Weights of a small mixture-of-experts language model, trained from scratch on English Wikipedia.
Size: 8 layers, width 256, vocabulary 4096, 36.1M parameters.
Experts: 80 experts in each of 8 layers, 64 ReGLU neurons an expert, 6 picks a token, a softmax router, a shared expert of 64 neurons.
Below are experts of layer 2 (counted from 0) of a mixture-of-experts language model. Rows are named gate (a neuron's input weights, with its number), up (a neuron's input weights, with its number) and show model dimensions 0-255. Each number is 200 + 20 x the weight over its row's rms, rounded and kept within 0 to 999.
Before each expert's rows: "comes after" lists some tokens at least twice as common just before its tokens as in all text. This comes from a sample of Wikipedia text that the model never trained on. Tokens count by the router's weight.

# expert 9
comes after: " |", " the", " a", " and", " to", ";"
gate0,189,150,197,134,206,221,170,190,178,173,201,193,214,201,220,204,178,209,169,185,170,209,189,182,194,203,205,211,152,219,192,198,182,231,209,201,195,217,191,160,169,187,177,170,216,185,214,230,219,215,201,169,199,162,246,234,196,208,204,221,152,204,223,220,234,190,218,211,243,227,197,180,193,192,197,191,212,204,178,223,230,209,180,201,167,205,202,216,223,200,199,188,201,195,203,199,214,209,189,187,201,189,176,214,216,225,181,177,184,191,164,196,216,195,202,208,183,187,212,199,213,184,241,212,169,221,184,197,213,229,225,184,237,192,170,168,175,209,199,212,230,213,224,237,181,197,215,196,209,227,198,224,225,206,220,200,199,217,202,208,197,215,238,213,200,220,178,177,195,213,202,206,220,212,220,204,195,206,214,199,211,197,180,186,224,202,189,203,195,197,221,221,203,197,176,209,188,173,202,163,214,244,192,172,199,188,237,198,197,183,186,211,174,213,207,201,148,224,205,168,251,225,249,169,207,230,188,229,188,177,197,216,190,188,195,197,198,192,169,218,202,186,191,193,187,164,173,189,196,217,170,192,176,180,190,205
up0,214,182,259,261,217,210,187,211,168,225,197,225,201,229,189,164,212,230,207,218,183,205,199,178,216,200,207,181,204,183,187,229,193,154,216,183,199,200,194,216,196,213,165,205,156,179,179,228,200,182,209,195,206,192,179,185,177,195,177,201,188,174,190,171,151,236,202,203,155,205,207,239,189,191,202,223,194,192,193,180,207,193,188,210,208,215,206,202,190,222,200,179,224,209,224,210,193,193,231,233,210,205,198,207,187,214,219,221,233,188,205,172,219,188,226,221,206,196,186,186,177,187,203,161,209,220,192,177,210,172,207,241,186,226,223,189,234,233,215,199,182,192,196,187,158,218,164,175,204,199,199,216,216,207,193,192,203,218,210,172,189,183,173,246,207,222,185,192,207,220,184,189,187,205,228,219,190,193,192,196,173,199,185,219,222,192,152,172,198,192,203,187,225,171,210,196,220,165,191,154,192,185,218,223,191,185,186,205,214,206,249,195,214,198,211,237,193,167,192,215,223,178,177,212,210,188,190,159,223,221,221,220,178,219,172,201,217,218,199,234,207,192,180,223,200,216,234,188,221,191,192,204,199,205,213,228

# expert 39
comes after: " |", "|", " the", " a", " /", ":"
gate0,177,217,193,220,236,222,170,232,168,230,209,180,227,209,188,206,197,173,195,222,205,217,199,202,206,218,193,195,183,186,248,184,234,202,199,188,150,189,235,185,207,202,185,216,182,193,196,220,201,233,207,207,187,183,199,214,201,221,161,198,180,192,226,209,224,177,211,230,211,213,194,199,197,187,185,223,165,205,227,166,200,226,229,221,196,231,187,204,222,179,224,236,193,189,179,203,200,205,181,194,210,223,202,214,202,176,207,176,198,201,191,184,209,210,223,219,230,202,238,199,204,227,216,209,212,226,217,143,193,214,154,191,174,213,211,179,188,205,219,196,221,182,218,200,208,205,226,193,176,209,217,181,202,197,225,231,215,205,207,180,161,178,190,226,191,185,251,195,201,201,192,230,216,189,212,169,185,199,226,198,228,163,197,186,233,194,197,205,226,187,220,191,175,175,189,187,197,189,186,159,194,191,150,189,149,169,196,182,227,222,175,242,191,196,196,198,222,192,207,177,204,182,179,169,210,197,201,204,229,167,238,199,223,210,213,186,227,196,194,207,221,214,193,211,223,192,198,166,188,248,186,172,213,204,191,219
up0,152,198,233,218,211,187,202,195,221,188,221,226,240,190,170,159,174,186,243,221,210,172,185,202,186,222,207,192,191,184,180,233,191,211,215,188,214,207,180,176,214,183,169,183,216,232,206,193,204,184,187,219,225,173,186,175,189,208,185,224,169,204,186,208,190,163,187,173,178,182,192,211,205,254,195,177,227,212,175,179,211,207,179,163,195,214,160,200,198,161,176,196,247,196,184,174,216,181,179,201,167,195,182,210,216,199,169,239,221,147,196,182,246,202,185,198,241,261,196,206,218,205,224,232,198,225,190,200,204,193,234,212,173,205,216,156,230,185,209,181,204,192,195,189,198,181,197,213,196,204,227,219,198,207,209,222,174,204,153,243,241,188,227,207,205,200,204,182,184,220,176,225,204,173,199,214,200,179,195,194,214,190,229,180,196,207,202,204,215,193,197,188,206,216,210,191,196,222,211,193,193,215,183,212,201,227,204,165,197,216,205,210,214,201,166,164,215,205,221,186,203,200,216,194,164,176,200,207,192,194,196,183,198,182,226,226,181,182,211,220,212,195,221,219,205,168,213,210,212,202,212,190,201,198,177,209

# expert 2
comes after: " the", " a", " his", "'s", " of", " (19"
gate0,231,208,193,200,175,205,208,210,212,196,204,222,188,197,209,208,232,215,186,200,198,214,200,193,221,199,212,204,200,196,222,225,228,218,202,187,252,220,229,204,188,181,230,223,215,169,195,182,192,191,213,176,172,235,168,226,228,191,210,243,199,207,195,206,221,199,195,182,211,218,199,173,211,195,190,202,211,190,194,191,208,201,232,210,164,160,193,197,250,186,210,196,197,170,195,226,218,178,196,182,156,232,204,235,204,189,203,210,231,157,175,228,246,210,189,209,205,222,222,184,203,206,187,191,211,211,200,224,179,226,200,215,224,204,166,169,192,184,200,163,200,195,189,226,190,216,183,174,180,212,189,200,204,209,198,188,223,230,201,230,173,180,195,154,191,182,199,214,229,210,192,164,201,190,206,196,225,187,197,196,146,218,221,173,223,185,192,193,200,185,202,194,187,189,172,175,204,204,188,221,202,174,201,243,211,207,192,178,195,217,158,187,182,197,223,233,217,183,170,161,224,217,185,199,184,191,210,208,192,175,201,212,242,167,194,233,147,201,173,207,241,189,188,192,229,195,171,188,186,171,189,183,217,227,189,226
up0,173,191,218,216,174,202,176,152,194,208,210,228,218,225,226,169,187,204,219,192,191,186,202,195,190,179,236,213,206,219,228,217,182,204,221,173,217,175,206,210,162,196,170,175,199,188,183,205,187,212,182,197,227,226,218,162,193,197,181,155,206,191,196,190,182,192,208,213,165,195,212,184,206,166,197,196,196,174,250,203,193,237,205,202,203,221,228,205,206,205,184,221,166,212,222,220,189,248,193,201,198,212,201,184,194,196,206,194,219,217,211,196,223,209,182,220,205,198,221,195,216,194,191,196,183,194,251,173,224,179,191,214,201,208,235,194,192,198,222,245,183,174,236,212,164,187,202,168,201,212,215,245,231,207,214,198,168,225,207,167,192,161,189,205,192,178,220,158,232,183,238,213,193,251,188,166,205,202,210,223,215,200,182,173,155,206,180,245,189,203,212,203,163,193,217,188,211,174,172,239,216,230,199,160,195,203,186,202,186,216,212,210,195,213,176,179,190,200,205,216,194,239,208,201,216,213,190,184,192,213,185,206,191,221,185,188,216,174,217,204,189,212,179,220,194,226,224,202,210,193,206,181,165,191,213,228

# expert 20
comes after: ".", " of", " in", " and", " with", " as"
gate0,211,167,180,219,204,211,245,198,221,209,214,205,208,185,184,177,207,236,179,218,219,234,175,227,177,177,199,203,212,178,201,197,190,167,202,204,194,234,182,239,206,174,190,163,186,202,212,231,205,203,222,183,192,182,203,218,196,224,194,175,213,210,191,169,206,223,214,190,202,198,187,221,204,133,227,193,180,190,197,195,208,206,193,211,169,183,239,175,183,189,245,192,194,182,211,186,184,198,178,216,228,213,209,178,201,201,195,188,169,194,183,216,187,207,185,184,184,201,212,201,222,183,228,236,198,210,210,209,221,206,199,200,226,188,188,214,236,191,207,239,183,246,192,184,208,231,229,224,175,177,192,153,219,160,200,197,185,205,230,213,208,200,236,221,213,215,201,180,181,185,200,227,193,210,230,204,183,203,186,207,180,174,206,197,186,199,193,203,233,191,218,180,192,199,208,184,217,230,171,196,201,207,235,193,183,191,217,171,163,198,209,213,195,168,187,160,192,235,214,218,203,210,176,234,199,215,221,191,204,186,134,185,204,205,233,235,180,196,184,203,154,206,196,199,225,200,208,225,152,214,197,180,161,190,210,181
up0,215,197,203,213,192,202,198,186,213,199,204,172,180,186,185,219,229,188,179,177,197,198,246,235,203,190,189,220,157,200,212,168,222,171,206,195,205,188,156,207,199,216,186,168,198,186,167,230,201,196,210,191,201,184,182,182,232,198,224,180,178,190,209,194,200,220,226,211,200,195,203,150,206,193,227,211,192,216,173,206,202,180,213,209,183,179,170,188,181,202,192,173,218,179,198,202,183,232,191,217,156,166,223,192,200,192,230,189,192,210,159,182,224,200,228,180,203,226,216,191,203,205,201,202,189,183,231,188,178,185,214,239,209,229,197,187,214,199,187,197,213,179,191,191,193,228,233,200,170,190,180,185,192,175,280,207,193,186,200,202,191,194,209,171,182,216,169,200,212,212,210,182,218,171,237,178,213,182,228,201,163,193,190,213,218,180,197,210,173,181,188,239,204,215,174,172,193,193,180,242,195,167,186,195,180,201,202,216,202,262,192,235,183,204,229,176,198,199,198,213,216,192,190,200,185,153,185,171,237,217,214,213,202,196,178,199,191,232,205,232,197,211,236,214,190,188,212,186,243,178,226,223,196,195,207,176